{
  "num_hidden_layers": 13,
  "d_expert": 48,
  "router_score": "softmax",
  "lr_router": 0.0015,
  "norm_eps": 1e-06,
  "rope_theta": 100000.0,
  "parallel_block": false,
  "init_std_up": 0.0207,
  "init_std_down": 0.0,
  "beta1": 0.95,
  "batch_tokens": 65536,
  "train_tokens": 425300000
}
Below are experts of layer 4 (counted from 0) of a mixture-of-experts language model. Rows are named router (the router's row for the expert), gate (a neuron's input weights, with its number), up (a neuron's input weights, with its number) and show model dimensions 128-191. Each number is 128 + 32 x the weight over its row's rms, rounded and kept within 0 to 255. Numbers have three digits each.
After each expert's rows: "mostly gets" lists some tokens that are sent to it at least half of the time. This comes from a sample of Wikipedia text that the model never trained on.

# expert 119
router:139173121171143156058087129132128147121138140171106155185128200103067159157136182145121154133142133119139130131136143177147183115195118151150114121087106078162142076178129137080146106080136148
gate0:131191100170159157171100142118116082123088166169132059154117139140070044104152149168079110185163172160134156133145168108078121091151145161160085129096167131151109078113059112098131109189134144
up0:095118111110069072102128126127142180186166146144068119144140090123160128173139141120072149141111102064113096131059144140098102155084143096075156175115150104140155202084146148136112191119092152
gate1:145121174101134146074070097129151156145121172132096118152148105175116149139135149105140159135111175123152202159140160143092084106122114129225149125163174135136101132106124084138118139128132136
up1:122119119091135170109150158127097168152143135116134142104099170087145079144067155194131177167163130123143143123070135120110198153106146087134145098137113096120126136114081100142133139181110114
gate2:103175147178120146100113082165120130123122088158114154126163123154121106135127150097110121123123147124126133119167168133114155105124058096172117167168151110120056122193137050129151098092165097
up2:124106181068130090166124100073113185154123174122081119151143177138114146111133140140056190123136117117128109086146124092093124138077156188044084127138141151113185099123116122121108135128066110
gate3:105143062165093135093103144171100113134141048126107164143178149143101176164166162114146117102139180077123165142115154172133207137131184100182126136116099144161174135144170076099121141075150109
up3:128140183103113155102176101110139142105112232077164091143099127108110065087111138119136189167137130134098101096120133095151096109111097221104120202115191120081130117134104132143133141173118134
gate4:119125072110184112178077121159120179072170104134111125172155219125071145175228128116180117116103089110122118149185150125109130137135147109054160098157126109142096108132120123120093137112116133
up4:141108077102173130072143104184130102075095084123161120121115120139135179148217127106170121126126094167128144134181121121151146182132114124157148082113162115158152125158116098129114121116145102
mostly gets: " Love", " Date", " outside", "year", " Language", " Sep"

# expert 58
router:114173136152125144100070134157104099084135136178111179162125189119105135124134183103128151124158174117123136121122099186151105150174125159157157145079083094128129114155127187058167114124155101
gate0:113152097121112154118115177128072068083088111145098100081166172138099144120059148101103155185182184146127170120159164150109079070133164147073142102104138141182165118178160130113177107153172125
up0:097139094119134097139129073134160052188141094108100159111149084130120120182096125103122118143136132059118085120098128129065086094099070186151172096135117090069149189161143131149121116120097123
gate1:080145129174117103134092101072128166148099151195135159159115158103072112145079124140137169110171143173130102119108136150138145160117142189105075152146117138127114175121139158136115105146140079
up1:057146125165126123070127111086098138132142142149145152172147185133111163135132121115120125106112207185130123121129149101114158190115086166094157094169107089136091103111123127132062090112097105
gate2:070173077198166109148088161159114077147103124134170183144149099156147078142201140162153169156148152079126139095113130169128141087122128090142199109112130167103151091195151147113125121098133105
up2:113124112174121154130119134128109159062131153131110165082133146123146148115170115144158101102167044140127117140109187164136123123152178137096190184115146105149166189107165116084171119087091194
gate3:065140112188106158180143165129112136156189075103116180125160180106111183192144124123174113167097089102114147171054084131166106095148185098125113149148148105146161104123087121128083118099078127
up3:182125186141114179146140105135194145171142150109123096145150155135081141148145172100138169130163144093149140112183179120091142149093172213112120042093141164095133106160129128104136102132174153
gate4:159178105190164118128098100128166135130189122175113068141067065130159091109112121144090070110133110099120115107104136141141156090107114134185129134076063143138056148134113147097132185141095140
up4:152147112142121147091088050112206114147184105106076142127107119119092075128142113137093113116116158175113095090179117135121121131112104145146086182132138145123150134122091150086107060091116138
mostly gets: " am", " Format", "burg", " Manchester", "sen", " ge"

# expert 3
router:139176100155106152123079138161130077090165091152132140145106176153091159117134169139121131116158165098128138111147089181156116132177065135179167177083079125139151112185118162077164136103149076
gate0:098138117140162191078176100124179133151159127116106083115104129157141070120157073209224134123138172145150093131100095123101064048070138145167134083108053177123164092125089201132064104120145088
up0:039168140145119101117096104085129113138146121121123157094102116103133119165164145152106152136076140080139194076159118116112121043117054097159156139130117139168164192140187104108120133132137075
gate1:126161138092082128125076137147137119141059156132075153102093081145180123134135164099087104138125100111097136073149151165128121115116187070192071062096109140156129155145127132081076134109102127
up1:160086128083099102120090155112114156038104098113145164097082104108168156143108129113126132104129086121080101167119153143089089175165175128177191083141092134127158165089087152083115159127136152
gate2:118150167111116188169135106128161108155085122122072130152130119152149173117138182109113088081107128059137148092110166195111099098086119096199135078150145116105124189127184154079166171093128131
up2:217133144102137110127120130122089089088074165161149117109107128137102171123092197160109139207182110129132121150102171081117161125210128133093088171094104084201116074115065125122115063159145084
gate3:124179092164098122079119052139145105141116105170117138121115097172139162149127134150141149148149159145148108146122107121062084136198102122128111143081074096100121128157077155101167183090113115
up3:124125135103143121132118154108101086141126143165086094129146203085108144085061175118087102174142096114161152150102121148118106063076159082146113105118137100172114099173187148149097127158127136
gate4:174144066102170141172104111102117112099138082118096167175217175149105105150167103102174112088168168092068132067162164164075150168147087088058149123087112148156102096167089148143135144140093102
up4:041149175135103108091183106151161113137190089097126121094095101103094081116190121145136172138111138103167090126159117059125112110159154165140133093135169094104179117098207090128095143132163113
mostly gets: "burg", "mouth", "feld", "sky", "worth", "wick"

# expert 95
router:159175159128160164076080144140146127121125158169090134156114191102074116109150164131133157134153139112177137142107152180153167127176123137136106133092112061167125090161158160084132097112133133
gate0:134153098166134124163075137100142116079161143137088139185209154132163119175105164112207142136112132138130103155163184159124127093113091140089181102097084133152084116182101086074109140118141115
up0:153116113163118207097100139115148142136114086068123139123137101119122144113178114129175109099104082155155101113123168133101156086142107090183094133116189130139109187097182117119056118110190118
gate1:144168124171145130121100113100124160159185170139109088152198145149172107157144161177125101114096117083048214107154118143161068102150173126096134146126109101129107098140098091112159107122088151
up1:095157102065220106127132116125093188212156162153192126137019097174118118094160116112189110147115138114094081096143174116144168175115136193099076059119127144139049133151076138111169083100135172
gate2:052181117163133135168079106160125138095182159146124203104138111147076143185163158129141148134176148158145136129147127128112124099090191157077108137151131155127115119163101072075126076159100126
up2:133152135104140112066103146115144165118160185070089106126089123140145115136130135071148157121130086106130165136106091129174098097076104118100176141121122108150125156143064112098126108093136094
gate3:151198137120134151098075170133138137079170127188089106157119127170077115192106186128128157169189152111150109134150182123057111127105073158128076126088101120163114099174079157071152089187171116
up3:144112127153168064112127088068172144115113122151145096166140129163136104152153149206114132134104115107151146157177092151194162150144160109067082162162109188166042111108157178173095072169160158
gate4:138136153147141098208126131131157127071115148167174112168107173124174143104125155093214166144118117117135155124143198124174164138164116154086099148108125132115115095101091113140120149084112107
up4:121132121141124141123105117105133156094170158099067127164113132131148138149137139103136148101141126073120090090162172120102157075160110114057216140123082100126058113129110101115180158141195134
mostly gets: " town", " Jo", " city", " Love", " Ash", " bar"

# expert 87
router:164172166129161180051083142136150127134142165161089126156116185106066117105148160113136156140147146119167131141123150184139173119180120147137105130096116066165133101163149163089132102106134135
gate0:073197146147049125077101153144159108108076131198140139118150138130085125169115172113096088202102168156185151114095134164069107093155106132110105150080083128146112145185100110052128112094115204
up0:129130098069121146139082129147141150133110119104103117163096114157124148104075155096219139121149039130099087075094163122145148219149151156094146116137124149111130070107090124137065135204105067
gate1:171172133175107195157083084147151092143090068154065125168176135125071172163128187107137119156163179097090148147149116180077063134187166134099146108105118152174128140155095093066101067135144150
up1:114134074184118084142146122130088172133114142146156135164116178099123061138131087189123148115196112051143100137114162157068164141134156197119179179139117169114147135114096207159086146127087089
gate2:105202121211115131172084121103141134133122125142043121101173072141089127141144164124115094171152137118151111110122087167060078146106100116104155141116078121126099108110124115082154125161102129
up2:171110084124110123170184155144121126142154075132135149105117098144141105108159139106148192123079119094124118026129121159133141198150181113111156136153152151113120148108131117141248175136136164
gate3:167173116163091131101094111132116099087102155169112150156126153166063153166130167098084116185182156123172097144099184147092116059188110136153110159108104111196159134168118118085140109111128105
up3:109112097119089171120080129104098098118150153136144187135112146104116138137092100125127117105086105162151088168147133111169092051135072086198105196127102129167126128158143127148127122097142108
gate4:136199130160137087113091141121162126159137143170104108104162106171154162143102145136110175171152182138119187138136201161154142081143109073115121165082032170160155150110113166093159109162166107
up4:106120047143104179159092127133103059067171107117096167123168108126167145146149161138169111136159147089142142063142077148129097119111107145154143173153105135108121114166155127096201153064088105
mostly gets: " Am", " Som", " Bi", " le", " '"

# expert 70
router:143202095106128172138090129137142128136137125170079129141123144148105135168090175086123122137203137105148123137097157176101108103097119119111107108056115189216130141143073139043161036123153116
gate0:102162063137134183077121218126118140183114111127147130054121150109099114146138136168094109183146111105115189151180093155088107093137097098137154115076113149153135184127142138149111156100148121
up0:100128049091114188105152189144076154138139076112156144067080134134109135170134149165098088161128116087083185114186113145094105147153081083137141121085104167158101162125151131157104177079170140
gate1:104148108176104226119128177135123152150155089096109152127123127099184109139154133161111132197152128078105122166131102138113144111123149146121178173148147142142192137115098059134121076141117133
up1:136142110143152227143139186136110180125182101086108219091106120108128119108156117165103138185139114106097167119156126130099148145111151129128206139156111119123200121141110050141145059122092104
gate2:065154108089094105105124130081171108120154122135087131147123124090097104145083121135109120102127112170106105129059131130156152168167131107115119140064153128149127095111136088116133085107149107
up2:059157118113112079121111162125169105142156099099139136178108139095090103145077115095127152102157087170125129109046134110165150189167097100094140151096149120156115109121128118113118097092143084
gate3:169135101097114128131184098140149169138157111159136185069082109191154126185158157143085160139179150105125153101148095146157112100135127117195140133092158168149071122125140158149165110152176046
up3:101116157180139117127103140117154106123116163133119118148253155082127121092128060117156155106109111157107110121116113117121125132138105161070156124166061099133194136164130129141112168105106212
gate4:156170137127017090163111149123145084099115098167150095150117116152147121130207084175180142140143145156115119114124124122167099073097151128154171181173170114157159135142166173059114129108172137
up4:178145131117026099151083172137145066103117103159140077147125098154148125122178112180189128153157145169131109109093133123144098084096132115141160184173176106154162137148147175066079141125182137
mostly gets: " st", " people", "De", " ac", " interest", " campaign"

# expert 10
router:154170149132147168063087138136147129124137166158096133156114187106072104102155163133132153134153136126167133141103138182145168121170134141136104130103118055167122088161147173092134094120129141
gate0:142194113138111150138098140149199132152152127197053143142144195160054125142102134127119095191174128076158090090138132160093133123123175136130089147105076127132132071198099163090125110119124118
up0:139100108151157167153093078138143120123116122122125159131122151074041138143120142154082082141093185113120107101089072114193149156144161166093118117093116100087150102111144140122139141060124159
gate1:111160109106113107105051106196154112129127091137101086111158146125111141117113131120103124154160168100073120180122122178206036084093148055130126162153176172122146088132111159110152191107105166
up1:106123187157093158145124112130159140128110127165108117133077150122121174186135164118065139128107121134167140122168109122101119108165117158185111117079103120117082102139085020103123092149158087
gate2:144209140165075142121101140182147154128109088193101084120150184132076136092107153114136138145135151097150129106124094193120078130133138111128153136080069110151149113184118141077113143122095117
up2:143126104164160104138124087144142120106076183142135072183088159115126143141116170132127122088144186187114126153145078126156179197146196108148101108088167108165154216177170158094150121091086131
gate3:152157074087112159117090137125170133079089116153074161186080138160100167177127133151123109177145163104154128082130158163099118156146148127149124129130095167124156096164114095069110188119131132
up3:100125190164062113129096168161168091150176150145098138071111171133149130101123177122190139157136122159129130103113176112142203086169065119097132147115115167145132129139076089115124153120114104
gate4:131167141123139105101072194194169160136186048186096183131109215142106128163206182136136147162120163091104163107163101149135158102146075087115128135108121132166066144167113131108151154119141098
up4:162111187166166133120158109099098094068090141074135122168109121129139165077123141120156093031159075139149131157151122192167180132136161083180133136141131110158148130130164121095145108119144128
mostly gets: " .", " Silver", " Ja", " Par", " ,", " J"

# expert 127
router:171172161130150165069084137144146127116125175171089131160118191102073109108153160129126154132153136112172138134110146185151166122184124142146113136100115057167129081162136170087123097119134133
gate0:106163096172101134119093103175107114070126099174059092115111152142122107176129129082101084161198188115109157158140115167124149127157192139136139103099075127155101136131110171101160173169086142
up0:145117167163110087116120110102068126111127163130052127135158158126104106151150154110114150174173153069151085188130164083133167143171188088069150092156163107089095145142158138150139169099113164
gate1:124155125174094139094136171136109079133084126150125151149136130148080059127130153099111118166113158068134159131106177119033124091061077115186136114116133166130120123238144168125131120207135062
up1:141111102100149105136151125125187137121179050122134112051145116143147133104158119151149154102085132105098136146173127129109140155073157134080159151124120121157078137102143153131135163139162127
gate2:188141121155091106116101156127197091127094136163089156154158164149127136156107146122106133175137129126172114150099109157182106111114163141142138108115104170070149099145075106093127065073182140
up2:144123100095162108192114141125177224081121152110137122120056141127091072119117141178201139116136098154113092119133134151104108136144136206099108144104149140150116140095066128153073116123109146
gate3:187176103175129073157115111193108129124110107171092107156159174136125148165187126134122141090186081091082084138090140135153096156194129223098122165100071130165174104192098147115140085143176085
up3:119130096176127072129108052174111134147136067124143118132129206081166116154191121101093149141137075073085107097132117105104132154124081208109101160138139080140179100171122129147126103123150056
gate4:074164102125106116154106090095155132144112127153123085140111133159111091084135123105142122135137097105150127164119208145083145165132134151117099101077074150134139089122082156123122110133123108
up4:172148074160108075101117079137099129101112078109146127173165150158098099193111088142136160183122151091170125159167102134093119145170157110103155105120095190071087115108094187127108113109134100
mostly gets: " Gu", " daughter", " Karl", " Ke", ",", " sister"